From a checkpoint of a small mixture-of-experts model trained on Wikipedia.
Size: 18 layers, width 192, 47.3M parameters.
Experts: 128 experts in each of 18 layers, 32 GeGLU neurons an expert, 6 picks a token, a softmax router.
Training: a variant of SOAP for the experts, 889M tokens, 6779 steps.
Below are experts of layer 12 (counted from 0) of a mixture-of-experts language model. Rows are named router (the router's row for the expert), gate (a neuron's input weights, with its number), up (a neuron's input weights, with its number) and show model dimensions 0-191. Each number is 128 + 32 x the weight over its row's rms, rounded and kept within 0 to 255. Numbers have three digits each.
Before each expert's rows: a language model's description of what the expert responds to. This comes from a sample of Wikipedia text that the model never trained on.

# expert 5
What it handles: Coordinating conjunctions, commas. Connectors joining list items or clauses, mostly and, commas, or, ampersands, but, while, as in Kuwait and Saudi Arabia.
router:112154101135158144174185093117168124128119109089177119133120137148134122104090109104188092095173095163101115162086143154162145124117131102131141103143182108108063147161074158144142093098138122091109108173145159147112076111150204136084115148097116087091090142153154148177132103105083068087122101155153106145130092134137125123166099146113120199109144110122109068198103107106194114207145155074171141139104116129093130092063073087105080177102136134140123194135143111093066170149185155125079107121045157081156125163124111136110120112129095089209121127118095058114119112123126130151
gate0:124191121096130165106093114108145144101136089137103151102151108129163167182104151144183091077087166179174183066154154079155119105075121109142154104137071165134126131155071122169118121122089106155112164123084153053115161099089129060121115143135159138152182151156119179117150150120078112155144188077118171112093127105207093118107060121183105080093094127139157166098133164111145100149125157164146133082123145094128118056108166133158096133132154066088149133159154123121100088113106123133150092114199123101123181119181149121142157112173127089120136144118128023108113148128150155084
up0:131182095129119170188117207081125148079125115194127131108095121144154130165126154112118129140140122120169115082219162127219126160133070177155105080130121173098091120180127125143113151116128098159174169088081171083105129107108121088136157108110129180134170190141160114093102115120150119128109159105119123143101121117188110097094151117124101115098091166160095127110108144104179087118124091124090103146188118110183153096126228148103101134120180093112166147150103124110163103112137093138194156118168068126142140179122167148155123173142090101140108144173160076080092126138202150104
gate1:101117201121105108125141148079162065129077140170106129065139175157156167088115085123136118088126185130156169104124097146185137117084171136117113127119125093106126124118192135151119053102103139128176143145105137171120117066111148090163132119146131149168104122111124134128153196124100131065144121155103133100127152154149135099081129120109099090127104139149087102106129129191124118042182089191197123114085113093157124072174145153211181129113098163142197132109140186111105109110142142128088124170170097092141128119120133101051067151086111132162117136081136050108082116163104140125
up1:151159172138094135155095151102160082129077157146096094021081124161120069124140141120112109116110118118135124098100105103121119127075124156111147141154107170119122135133128137097154079067127114150215137118169104140071112102142164116138117099102135131156096123100173128098156158119125137080145136152099103138130155135144116112148111135122147094087176135104097041112153150183117102069156098128172104168078105082088138081136161147172161125176161205145192133088097129155160144116166142100121101171106137125161102119137079113073034163079134112157165096090088090114095163115133186215
gate2:099083067130123138148154172135138142163090134161132134118115153138113141070135108147126145106112155147131103145132111131139158131121101173176128122104131116106143076131100089139172125053130145136141132069096133179092135086088118089157121038221148148140178129084142138146092156092092126175163150119185129124130182117168111113119198087091117100122053188116138128149120128148144098126153114118144141084179060201172090139134138073196102094147140103051129124158161126157083121182154147107161086150176117104157147077116107138162184117131118076172151143204132147120166088083128114163
up2:108101142127109121093178109104131164105127105084114154154088154183146085108134110128206106129167174215095110118097136151180139111125079135145117090125149052115114060122112140130132134105081142179174180098115069168143174133111173061097126081134115134122150143117090142166093112067127108163171113088187069159122163146078160152121091078133116120169120154091114168123119137202103091130103133097066117198173159156143128124165116122146142157174176149111153069135110113111075061155141161143126110135122110061151082142138109153142148121142113141177152199113145193144105129108120135146
gate3:122125114163105174132107134144129156137143112170092120088098087163104099052107173154113078155091112140117077089106061125129169089106143141071103159134119130095191133149070105162190172147165117136116107086109140156087146113131102143177105118130129091117099042149095147155058140143101112135096140117141139144134116115131136120169127065072145116149084149117149158187137087139126119164160088118146075149162091150101141087176059079111092143079142093087055126122074114147083042140138140096089104070158140160154106167105136103133103064124166133087103145165089124143185126100089135169
up3:171149085140138192117114109147183119142181129170117148100151062146123152121158147109103130105113098109107051126111132104098112144111094173095138113105122180137148087173109143095173108129160057105148111141159137172148156079092061086106191138133177125109113144099104184143056122157159081149146080120131105173112145076215175099144184069129132208124108141116116149146165108149107108170122091074122102167124075159082132153153134123125124147133120097055152170131128130128086137136133117079166133112168094181144114134115120132181057132151129130097105111181068104163193118119145149160
gate4:187033080168098162071071137116126113101123120179133109158138109113093118156129145101118135132150165140126156104106131152087103109128119129087153127134161104118168177121043099153104164087162104126196182164116129156109107124133154122135107175123090081177113143160081141147164139118174125079117135165096093078129124167126154062137166142088087148188156148142119113116146099095071113149144122133172088107096081162123072163142108144102131165086076103135099172181143064131168195100134109165105169153164124143095114081189130090135159116106168150169077150132116127105052139158121158068
up4:130133089188165088145175134131123144108116159093111164085109117185114162158125170159119112117125098092133109129145119082169123154172125162168130166097061150129058077121167131127122110169080127193083090085147069113074099064120135184184148096098088096062143101080110122142082133145129108185131087119121134139123134061125112165082122112144139157127082163110149184127093123091137159172128141169136114086198132160149189160127183089115075091166130100103160158149101128089127066102060173134101080109120172133163171137103070149109105154176125111116158094114113123129161118084129127146
gate5:117148108141140169146103084130129094125130203135145128079113100129096091121047170162071122142125160152164169154088204138157126155114099126105102133164145154126142107192102069109098136180109118119120115100092177170066124047146175135115147154146148140111133145157099222127046142132086124142095093132096090146166082120116088120179138133105128046167165119159149090137141157156138132115137127100154145128193103123123095116187099093146115159152114099097104151083087138081100102085178156127086112126157046116129140166091091124082145099126121145119152088198170115136135130161123070123
up5:109182095122147079121145088123150091106193115077110127118158181163146126134113116056114168079088179118132184158115104132162143211164114114119132088162133119103120132165108099102062105079129105116028103096137080164132166139125102137099109206125090139099159151081148194138104133133120083149193100168138093131134089106156118138129123103156148107096151161143139080178144156161153124121111098150140143087149127109120091096169179081103069152150122116150138165183143130062077164105141164164113127131124061123117164179112125147149067143134174159116123156155124120176103146117089174061
gate6:080093159136192177133099131141112082093135103140182097106118097186174130118098186180117156150078150160171139099134155153126185095162162152097088114150142081147102152159103113110135096166096173144131094134168110096113083152072117147151140077097122149135116178176077154164028097143086082137068139138161105120147145124122128121183121133135118095131177094151108126111085105117133086188132108184141086087132084186151135155148060099115126122097141157140130170078120121095095079097136125145158077199142140070181168084139113139126099151115090153131135145116178160088159089096142081117
up6:180127156083118089110152135165145123168119148069108185137141141150101064138150129101169107088146108082084109166113155143136101130176143151115176109125111120103139161091121127175147150144139099192131147124098129112089100087124185060144166134093153145170159091115152134130198152109163160107199102111096165080085128143111090132102189125201131144186110145113191098136158135096119157091140095126089180121109146169163124152113123149108141189144142150128178099100099126174153164169062093113049157078145145201061155141098096151113142126147159148126220131114091118083122144159136143109
gate7:152139095094155099189127131095104173109191121085098133138173117108138136093124103107146071094175153144129131111130084119092185109181133124090160106167159118090198073136121187182146159156163141131084097172113148101127100117140092154041105163136096135174145145086136219149131119091112125131149174082152096114118138096157135154144135128219140132093099156146057131153152134179151109118136123098086111151143091112084119111168077109116088125100127121103129158086069130176124102173140108126162091121126103163093158148102073158080128143194107171145095157130078164169128183132063096130
up7:124148151141137156129182134156048105171150130119115129158124161137149140165139106129160158169049163097156170139178163101080077089117100057125157171126123147110036063099136145153096136112075176117146134143084117077142131139155083105095170136113152189125127090087183093150144134080130133115155142098143124104119106164141133151100069151131124095121110092160125151141117150185106128121149165169073156039094166127124140135096173135152139164148155066172151147083161118162137209085116106161151118117137172049100071152172101154108080140129176120105124081141100153101130130127157107101
gate8:106165135155114133116143099104172162115157128105152134049148052150128150114187114134146171143112174073129155117149103093164107115106125128148116106108086115079142219078167141159076130099171114151118125074184140116151074131178159118148160154204123104087086216116180147158131100152112171115157125091190137151146128089158160078131180161112162110086164143103106106153125130084126165136147113163146137134163103105162156140139126099142095120088120109136178142180157074115124121102149139151146112193145100216124101128132163196138118172153140132119091066127113064124156139063147162109
up8:130128133154130090155165065143126164121166123133133152114168114175122156107146148091110169151132126066155133139084153116152087066123116132191086070153128104125200151057170124140074180106136096146103114077130140146147114115196135144120160174188116087095100168084133141127151089180102155090162115125131125120194122094139143107097178188095143170120171202091086112113129151108159149112104082114137164138116108116145107152143089103142060205084048106145135149117153136132131115152145130159121158183130119190082105146096138181154112185119093129119078148128135145155214159079136107135
gate9:117149115157121122092125097122189146131109119179092039122133116112137099065133112124110132074103075104170166085091090168078136154041087134093140086212134070152090144130120147103123139161081135127143173049110135117157080190138152181135091121149125083134152152085112116100176103118152071095125187180170126095110146094105146111109108067109157127149116120121166174066118170125153111133128150151118135202139084106093103109154072111137134178139081149127099145194141117099138086109165111151150115132091090109091107107130137118165171113120130094140112104122180139095121137092086170192
up9:194125130155104193144134128145096156105089140079134126146130103128115081116151217083132118189070162137126130139163160052132161095165133134097109163152056168096169142144123069150172136144177141200139135136174125155132089114135111104126190127123163153025102121117208109145100105113080166181080101170165115167120118124156089103126170117119108144134078166128126132128138152156154137150174099111150070118120166043118143078118120120112099098097129111141128114112136140154127206110186164124118057140160137154149078110114134138173114147121088167128166123135102181148176124120149148102
gate10:183114136087152171154126097123105103184136156069132085127103138154127092108117138170108086143182138147110086032075126134092125116116087116114120143104117131131172135153131140114208110166216112176128149116134111115092173143150140092125107080154109048112138157117096153077069107149130158166146139147107090137166109134166147102178122162170108126084140132185097091141112121063133122134104110114118105190150172128105111187130109084157127186164168157090117144077122118092151184173153113101122126139100102162176154107142154150225127121123160123066136188092068185124151126161127120110
up10:085176142127131099127131194152154158104094164136121189163137108105113127189113110148206108124128130106089168144143155136131116132132196125145111140203163118143103146122136140167101148098086133115074092114162130095147047108081119173164144123110172177147134148149145083194167158072119168124134147113173116122116199158096101152115118121144159124160106106060151164093126195137089130154129109146106169083140132164154188115091132114092096019147079110154107153149108123100131103111081174168155131147147151121103107145125091097065182119123092171172143086147121063096124157094176149164

# expert 18
What it handles: Years and dates. Year prefixes and digits, month names and day numbers in dates and tables, e.g. 196-, 19th century, 202-8, "September 23".
router:099174175060099070157113197120155141147148073169133154135147148130129158136079138152125171118172164124119127101111102144148101093163117192062145121124129102147097184192178182144174093186111121152128102143151104062147151125124116099156107157088154144144128106142160160102099149144136067145157141082126146129203073105133128187162088087124106133160154135094073135100095151119137095072165151144103177160168138168080181122155119085121083127115163164089101086152092183138116073100121107111171159107092085162163105151144150102198196126122098163114149173124076148119123116176127130124
gate0:125157161141151198095151079072104149087131147180134086141082096140087097106155131069143106115058118122157151051089117159124114191129113186082136107133100129090164196115147157123075163135148134150144085078157150166112176095092165128095143154113104119101125137183104127196112199127083098137139112132163138132131158167137157119112139112080088142162086165078120088186137114144200163121092153112101134142091133105094155108138097211117089121150139157129105170142123089078140136112137106089111133182183152187109130184136125089151135147130201133109152161113085076102168106113158131133
up0:170125164122101206086149134067119112124092124170137105134144092139099117137181172078112138099080121113123177076076107152135124142125144140107169126109070146083145183069144161069126153135155138103144072092159114099142150099093150172127123143126096133098122095164094133152122151152112114118104088129154135142139162104195135136096128075145090172130080163078116076166115089120161173124118154135137094161097121159068166140173107188117149141133155157132127163102082050089124125097159106068096123151147180144152112159187154095220157158120221102091185137112122092080101098105135102134
gate1:175156124120130144151086141162202115188110103167131128075117122112117039091152163135180062102118067137077115163145146097131183135139102133110138113102133200067135160176116182156157111129129111087121150144107154122200131104108142138114117153152138133185061140188074142139154159138120133176139132112116162128190089102205089072143167142105113139161134084137097172125160110093104139138072092140105126147158132153107139115140100141107142149122170114138092117122061104155111081112109103088113042177092126106214158066193162127153146151114144079125146122145117116105126123095113129089
up1:131065126093143183140149085125112064154119121089139108152090103168151161119148112135168154119112145104213179167119109158165152117159152126158069171112118105159127108024122027135136163101129173093142169120171124105094143064162110121164111165154150078101138121055125149131086125161121148125116126151156085087095141146145185176160144126197181106097116152173156105103120105143152163141151112100160079103102127138121118125197129144098171140077073149076111130136148101170099142084146123124139142140152163129083122130116112151108128073105146157096131103126098128052176168077130114191
gate2:067118163147101169135144160135114092173077114137168108108161121167114082118127200119091143164093136118087239145107138126138086141130142137127122129141157189117086074164121159092117149128104145085107122101137176129166148113063187112152160135068124106129168151156064153165111124103159099186134129182117146117168119121166145092162134078108154124133148130072083121146095113115130099155091135174141093135180120134158183155124065115119125161169145132137152130131157118091045131109097089132162088179154153136162073133154161179150149122111134102126105125080142131015090171174133078118
up2:127066122159105175121151133175110146141102105153086121210097138101052087116123161117125139125090095137074109167120115126098117085160195108112053141077078157152170113146122112135158117117101155069175073086181137144080139121117127121157083191094103169132136098133083125166157058141147116157121157197126120101090136114141060125169168085136176127097091170098151140109106165157122102103123106125138111140134099125119135124156171057142218141145178144102106078090086100186113132148065100107101116173116178153104121104145149079110161102118139145106169126143150097117155086086119127166
gate3:105138102128156200128095171144137157068078154112128159081167061125159112126126085133175131082103102146084151157127056113152116100123165083119142124097097129134084147085127083146102117104208182073086100101116130110111138103137133102150144133123090151141104122077122132128163166085162137137074075156122115133084131097099088084107157194122108108160115153171088114146148130154143139121183068101070150107164146131139168176050110113123089074078146086134117159125158148161142124111142157157131114189078051112123105132222089088121102138102164164122080102136113150109142123116133056148
up3:089136096126119165141124158138144122027089148117136147078186080144139154110104107127162118041114130110130138129139035120141115081111171094117155134133133130128097140099144077124138062097196173098064087131113129104119123122124130090148120132119132154121081178081100134126152163110163070132075057175100127130107134135107109091159165192172117117166107164185091104148114090100149114126185107128101143135152147115136172173072090088133089061112125092114127129155201179139123135160132098168128151135088073137132147123174091066101130110111119127146079084138153152108122140138143033125
gate4:116103180118117107113073146149133135198123168146070148106144119136129142147106166152139126164072139096136193131120109165158078157123080181089126117123113097126166122155167111159130126147118091121140101179120099121128151123184107115077144148139120107143165146150124081125127126083129124118188160091140114179147208101076197112107160148168101130158190108121137144133141065094117105132141098143193100044126091065147180062123162082082109112122149105200128094183119097135165096165145100097088092097154083056104148098125071126160220109111138144113108112096119157144089121107088144122
up4:140065079151148157115131131117111153161142103108125101080120099118165144146143158088148084045130102148107131122104165096090110166204078104138095138114116122127132128113134097129139111101176134157106112135106160145175134153136167124177174157144169097100059139094073146111031136162112134140063200143153123125187128118165105120116166077113128140125130165211134084161102202188186171128157099113097077182109133115082151200157152153114152115151138119146104148143182126140123181094051116085108125115145176130132106103156161117100114090124129103163150090137126153119138192155158078154
gate5:171125144117108151158097114094107128189148125106121149166136133093132165077148159155127149125219135114102091162130095167071116106137203148108159113182197085150113123034159161073147147107106148147158133170157086116133107159056094119136184113146095142158154138109121130098157068135178107149170149149121106139114164182080089139149101161135099067046152089107089075131101133110104185135163090105108118091094144123140095163175091094143129095067122105151116125139175089154163147153143145191150154139151171123082139125097129145166095175126113111123140123123133189084113061158140116160
up5:072151135169133112077150159152137157133077074120112117018138131153092082139142098133146108162093089115142123089093130088175183104167119106168133123134131116104171136141138107122157168083090108130136109137105160127113129128172148119100114063123165103100119129108149153105099179125078115093090121157117159084133103110154231109092177085150103189152160131111083111175158122127158051137125116107079155130145156128120151061095168166166109140138097171098146145096051165154144096144165182109103058114079101144205103139120107156121135075165099103147080143128141127145065112111083120145
gate6:119108104137105087101140076166171149102152086136151194144137136141088183116113147091185132096158088129129099134112122067225084161110134085161095151181106104143133166139166128087134167094169108093164075124177087095091181074143097128121131104162103114185122129086144130126072163180113099121195133164144088082154141133150132059150207150133159117120174171134116115141117097148120182115133155135073144157122109182135090131157108184106126158034077156170136139125124152124125110132177184150147110098141155160144099081138116094098110122127151159141119145113084049147134134115118181121
up6:090110060182158165143168148131168180157164107086089072187167152151145165111092101139136158201063097190150171081087125134143130155075155132084157114107174157124149120172079095116161128161127128098080095126127172152119098127138142130157207183126150186098143098152165168137120148138114119183138122154171123115107089164145083149071059113085118109185099110121081118173104107114116091107114150144079100074111101129158155092168149119151135125146126081112173125089110101110106097117129130101120105126104142207117159162088157102100158142141180186157125128143116190114118128127169069124
gate7:085144122151170115142111097152118094088088074122177116075101114117176122113069074136134083142132101094110148124177170160154175092099151206074129147164140108119120184110160125169081098161130071141109092179129188145142118102113156130144112146165169119135151056128122160118148161147098140136125131153140162105122146169133118116131115115144135119126170076126138142077084105161157159140186104145247112111138144158167101092087178104166096172118093175137088082126128160141138093126088128120128111091155103090114151153132083045127181110076122161129131083115128111101214163071126079134
up7:105172151092177158113150118075151141125109122115093185116155152163193144087138096087112079076111086177154129098089125112094104152105102110126142149125150115124125178126182089103069130099125112130130151117049118142174250132175116159148138092166141080130112152148127141176125123132168101132160126120100111108094132138092075109169068114081137085094072145162097127109151125125143127119097101139084126114114155136123137142174156043144130158057127107123161103150146133157078166105160181139140174160106150132106118207096078175156117126081172107194128166121161092139137166174181119093
gate8:133149119091107094159159166094140081068158113133093142136153110123133137134108132134105192086159111141097125148163121167097120157153184135147071112130068087122105122139103126177115138112082091081109139150094093148090135122105111118139073165176096100141127138086167175183102110192129134196079111106156172209137076129152125110111101136119183089135111133172122143043152188174150145116138161152170192137063175146129149122175131115176192107116071131143131106101136125136102165046106082094183134093078046114145167155160096120106102147147132135182125130112116112096103102137129126172
up8:116084149100146101143138113066127140090160126122062141150134131126149167146124062141162109106165092165075146194163108134124100099191156105133085154083156093110138139080124140137119138154053147078163126167160140187089151158093112081150098119132085156128121141163082153139139131142133110187164104129089166152172153098166081095110074130091128105103088152102102118071131199208111128188122130144120170156106147164178129095149175127129145149183056185137125086116145146087076129112094169050148166149119111094160108162149123105115092129181134107135106160162174124105079094109093117170
gate9:161108130085150142133048102169115187134116109152143160118089144136122130157129181062090132103116134148116136115202133112114180094124115139105124158093176077162137133177125132207100113130118118146166083166098112127133115124104179160109134134130177106057139103109143120158099144122170092155104151165156115135171094129096175126152113138128122147158168120198119127149088161164187123170144104137158101087107142126091183144112164090156150160192177121134118071118102144137143079162123111152066171147140146164122128122211162143106194150084073140215132086090090149062083168075158134131
up9:096124112189083114122132202171134140050139132090141140155097181110145121093106144164121160125096097125114113145131115122111075159215085067096114175167111131106112171182163101180106134103145138107077123163109142099094092124137072134166086151164177136156050126084063056103116051164115099126093128126114125085128125113145145137124126111116118115137143135139131164157126179077132140107159070156106064152142136124115096132089114168117111118123053139126073110105149123129164138111114064116189128137175150094156106141082122108154133144163089119091131087173078127197094150114140108052
gate10:125123121100176174134148106128129068137143099118119119088122127202191111122060195130100118084160114141152088103149118103099141104142099162148117175123163104117128107150128167157082119127183129127141139145162144145096109177110089130161135107164136072077115110135192194137168236145085160163129103142179117175132133122095106121187196158085110135081111088106132147191080180112135098077169123159187091110124150157128111113094157079191145110167169136136157184084154182181094157127152113098134133154136117146111120116110081158076094182149127157118112129130095133079175151115090157129
up10:100133125161108098153152106157120185132134144131082112125146110086080168077163071066144170153136125168105164104105066106171111164092120145114129110147116152177208118118137103098131119099069129146130109112116076119164206149154192088104086130126142152178118108135113107150080081143196095118153116120144093177149143110129178133143090120179130123205182204129113111122108035133149174188113166091089093107146091128111137125100108125073130105126141100132150067155089100137097128137136135151121098119137171101130172148134077106125176092070076094190107110101109140175067113112124128108

# expert 11
What it handles: Digits in statistics. Digits and number pieces inside figures such as percentages, vote counts, decimals and census data, e.g. 1.34%, 95.83, 571,184.
router:083106140115121103144135099145158101148096115169113133144167163071148180128091096154132066154155087103079186139155109123130068083162105223135130202149179145151073125137163076170124069164126130139118055105087163101108151120116117102160096194106183183123141170048113145060080150162090099130115133162130200086102083133085112139172099108157128117076093145086107137094140096152116109087123109131133113152170135145128151145101104117098113114102096164111120100121098135184099099107147133121159124141133165153140135152119071063125180098082089095160131122096113152129141157170088083129
gate0:140118107194145111150105157135100128133063085127088149129171147200114096163175099089125135154110120123119126030157121138074110113137108212149040123076154170091166113133134111183119088140144094086107159130132190146106151135179103123145124161113114089135102131076137066064153096167155104163107127120147158108141167031106155076159114121127146117137147111136163141119136124113140159130142116164113115124163155160158169129149120072143108156108154080163169101101138137194171157169126166104189153133076089119118091106124068121145110130131107069196096150141094154190114134134181116117
up0:107121151157186081146149116138112129108110081088190110095158099110154062164126121171105114134123122122159124123104147092084086147117161140139163103141139136074129123084200046152126107097082118138132078083152093139090132203096130144139136059118126143145106141138117111063116100156100149158125173151160151152122134086197074132160056100111128220183116143190105144108103137169152142080069117113128130108120114108100100125150102119138135175086092147188170143095160116133146057099159055099102099105089131140155178129095147088137124155098188075120148131147099103169144180131153139161
gate1:128133189159186181100173091053106136132121115144121177113110087093114097120136143151118093091131090144140149093142078128186155146140130158102111155162117098132146137121091086134104134178146087069136123127141113191074217100093130128075168146094154144124137162151099140123110070116135176117082120130098104088068150113134114081148151136104196146087086168147093149111161117119126109122088176120129158072117112139138103140157154063123134095100169154148104089100132157175080117071090100071113074112092127073122172197136123104131113129119137117117100166113201057045098110094123124096
up1:151137211174178090063134103114075153116083138149083138132084142074177110156183170159126070126089090146186139106138127143152141177122183111095143136123151144139170156208127084121072117168133140179187104123183128115103126090099153123113107131131151131146154184169109103091123106123196146077112080133126131127118132070120176128100140093120192117167137138131135169101158122162138176122119131116115089101128111156111137112128169141194125186114151128166111166145105074122116156109142096112103110113081126115206144112086175127180119117106155110069183099137212142115132103157143117055
gate2:127105108143068183153128084161096145127116102087123147232106132211119131061147129159162129159110186106118109135160131162062108120097111190139092151145136174138177094187092189124107145123164119131128127160144179108089131170039139126128123123163125134153133158087116164097097109129107118127123119075116075126124074174137129147121170151110122143114149096117148154149137104074123083170138126090128086162122084164095109136140127063111098119153105164069159100123113073124131093152139166080107133128172132134148212109150095148046091132133160090064152117138077116116192112101143087145
up2:146126066157109204201127082123117128143111079106106183227148185117131121137127094102123115121112147133120124131156119100102115131097148106118115109121133131147108133169154172104083138194182150128097130150111174152136140161050075112161132123152127169124107122106110179114104078103156125155109111061123112120099087174126073160141174160110118130163156086130090096127121167141106120134161059060104121121081151151125106159131186139118049118147127120076102144113124075107141111130172128064111148063115115123168169141109090096072158082162156160148080160135139137165209108145178068150
gate3:099178135134153148109095108118135089127122157173167129112155148074114165147146123097091159131123123116057126083123117144080075145106100131126148115131163145146108143094154083089095112157106191080118075145134112179072109175136150098146175116126064152163147037115152196147092108117132096098124137178119113159157080079158161089167124156113134077117132129166109069128100176147111104128151170147153162122089136121202070116146103152063128062153146083144214127057146115141140125150153112147177101086089154159145085095140125090154146094109148118102107126168156136138074147208158098155
up3:110111095108113162152099172153175157121101089157177125170158146115126144144122083122080173181086086155056087139146116154124139119085131114146108146150084137167169160060136097022081139115163151148187161144139122149106149120111076117151155126152144180158135066112127173167080115118114136127158067119132107069111104146167159141108151093145094092115122164138121076151069130101133111139146117134117192061096144112143127056190084119132136121128093150075172071081126106183157139206160151122147169131135141165104139095137099152146147133099133119078136067123119123180103136150112085192
gate4:129102135125060215111108138173169103140100138092058132130105075103098121079171152110131052086124148130174114172152106088114129136096144079104142162094145128112070144097125098089094121142116158149159113137105157150078099160106106091220065157125123051148138165115070093115092165117093112127108104114080134123160090158148109166114119129136131137090097117158066120129125145109039102119139091102108108162153124089172154128090060202096176112148154115147104161182135146122127136133135093102143071164145149117147124094119131137127121059128135104157154128164182130075095145168109066172
up4:127180135142136136098150062156130121094152093182118125105152197069151073120075144153136138138121108156131155122099230148211166110104152125138083138134109159155141097187148104113106143193134076157089154115156145071173117055162113150097135093140137138108079106138137154155136124076144173131138192102111121144121190117120187091112162115129128118174117127103096084072158132128150153191124152131170195165086173163151137132115141087171120146169143099075132128138105113153110143093152190120119102091088107112160120068136088131110154099114077182085149120151100143139157186119087173110
gate5:152125104157142090193124121101123157151095186113106138167182155163159133183119085149173153126066216126089136105150111083189113122102130146102096094150097087131081114121126141105097126210167170140122140141142136139115151089160111080113123154191132192159133159125175167071121120140119101116138123100120099129164133108069159172106201124194110101188145140137138135135186067084113126193097118066190136106133135082134131183164136166108111080124142146095136127069115147171151084122138163139166184171159128089146090132114120064164132154158141138126123115151106131129164162164102165179
up5:089149091146158114157147101077114155163082135219178101129150124117094102118125163089149116062132166113132191132076125135086146120150110083147094090113127183115062102046111098096112181117122127113111144092133098112081149097214091097128111053187154157089186173132122098152154127136109104105110134134094127102205141074134145105126114148134137147133135084097075142148148125078134137154107136113168110145099107169135083129118139127132072149116118165094081101126120105133117149096160070162093093119155164125105113153138209126093124121120082094167099214160176123097179157095089122140
gate6:139136155095124170109094079092111091149121130130134152100089141168104151140172121083084127091151096143168124093129113167110104072116099073188183140124173164146096135090193176125169104168110129146181141093133104165205098127154176148149143094062064131104134103118118182099150149087080129120122072172144158183138143148143110143123118104140141167113133111122092167116105210106135087112059146144114134163116137092122122143132148207095119201107108109054196154146129190140111109149133121084092120180193136130114142147078170065131115133164130162097100135111140082133172140176142143146
up6:077148123114161092122153109112092105178164088114117128148124117172136185137123119100114141151152121117182162142117142160112169125134125084138119164148160128174151148068179111097188113110081158121105144159137057089100168164213110094102149154113101140120150142103175098094077106159104080119122088128141105133116174133119130097133078134175206121078124109117160134056125049110157096093091143112110087092141144138173086148143187134118186112126103105118123118085216144167145143104174176120105146132135176086094191138075156061081082156186079148106085153130159107131084139119135121118
gate7:113099188108182091118056114130135007084135124092113182158122098103112161072125103088135113169132096125111128122067086147119102120096143101110195103127133146146159138072122128183073101114131121118177148138124214157153154119129120128085153093133129147122138147135097060110104153132154059095165138127160132122082154107103074094134122179124063125141163149117097128122145056111158128107166137122137126147080155098128095129041116124142123166135144093117117126122150178083101082152200137169141113118074110109121132161119139175102059113130140093129118135152167206197117154130117122090
up7:094139088140080235141087122120158116161126121123139087100137091133103059111082093125166127130180106134094126072146120142151181114144136151129147122103119143125094095166183135127187118124162142093163155185111093114099144135145184136077101162167113097134127128146092153156138141161142077175156153092070135090107080103147165123151054169110156140127164127142105117160141132122167090184128162133148115039214154126107132203175131108084119137170138143150100146104116135131088208149115104118092174180137157121120114108134098111077191108109145092112110143122130159095156219097128153167
gate8:120088104134147089097142108100132117157166170142151142170120115114081183122131109143107151114128116113094135156189136126163170129154134177128108148086072143153205103090090117098107079101151051129173157171109115125111087135117019071199108144101142138112142084130058129138121162152118116118137124142123140120164201120127085168127191107095119086152098117113123085101070072138085111134170168126177104084140125133148089131124090157146153117164130171208071115157152113170161093189102107166171105138141145167145163084097118119141179163108100126153119089099096133124194080130170148152
up8:088142103125110144174134180105129123151125131090093134131138099122116157164138078139077179145145163085144117129142104117114159091063159126107110100079093103181164104101125150138087119148153125123145151090131097104105100092156103043204171154089137090112196116101121092121132140148147067130124115106121177155141122169093109145127095130134091074191125038107128104115093090133109080112164136132185134183166162090145108170179140075092121122108085101112125134098197149119129108154086116157151136160066018199085145116088114116110141104138143160126052106131126127124155121091190148146
gate9:123111164123117144055111061132161138161149142125085147135104091141152125186107147108129084114169085104077106147099171123140116114131071131135105163115138139123087046128088095090173196133115137143126179124091089136095120118213089154156104142159160146091160149104049140104137119132131094084119153134029117107126138170140123148143168147163144168151139125117184112117175144156088076098072135115143107119135166131142151150133041143132132100085193102141099093167167155126088185104134112140136074114129154134103094140122106114140083137128086112144054220077109093110121134116057131117
up9:118138075116134097210163197144110122125080142147167121146103138102146162084138110137174148119093161143159151160137112124067199155108140120128174096156148075099206159100169155120090077112110083118195115147204141127125156126055140105103119120137109090179108105147168125154105123126122146170142101106222110125152149096140114095079115079093108084074095139137144165144095132073115153179143134107130112132131116121096110130117173109120127154148078157088154120143098120140178087191137126128104185140140149154120144082099189161090159127122181189110173045166180143136132139182144134130
gate10:091107127071118135112155199137139103090147133157100103064099139108126184122145152137137085124136177128117073122143092117109136109159123137106134124104094110193099121104153082125158097099148169110100104103095131176158031153099152117151154087112128125141103139133087122112152175065145099138061109165159165146111100141142105144149120150129136170156097099108101085160105080136137081099120212145114152116128109102151127166037052126092154167169147102068181124207140142115146149101119146132168128203092105194174161107140135089094153092146039105131144094122161137164154082147154137103
up10:126137095216096139078135128108119111142128188083147128178107103109107182071110130113121118137169122121089153172150170166111140142116108141158181129180166111104173078155136162107150150141136138109138135146184137134080197112124118178167144141187158130156167143104107122171074128038106134103138169075096075101104157139143114153137084135092185142113160157121076142127136139118107122115107036079139105122148122122147130136152174156139115124128086110141109126093129019143117101132130052092070068048148187111098113121132140152122115142129111152085154144152182083121145169159105104167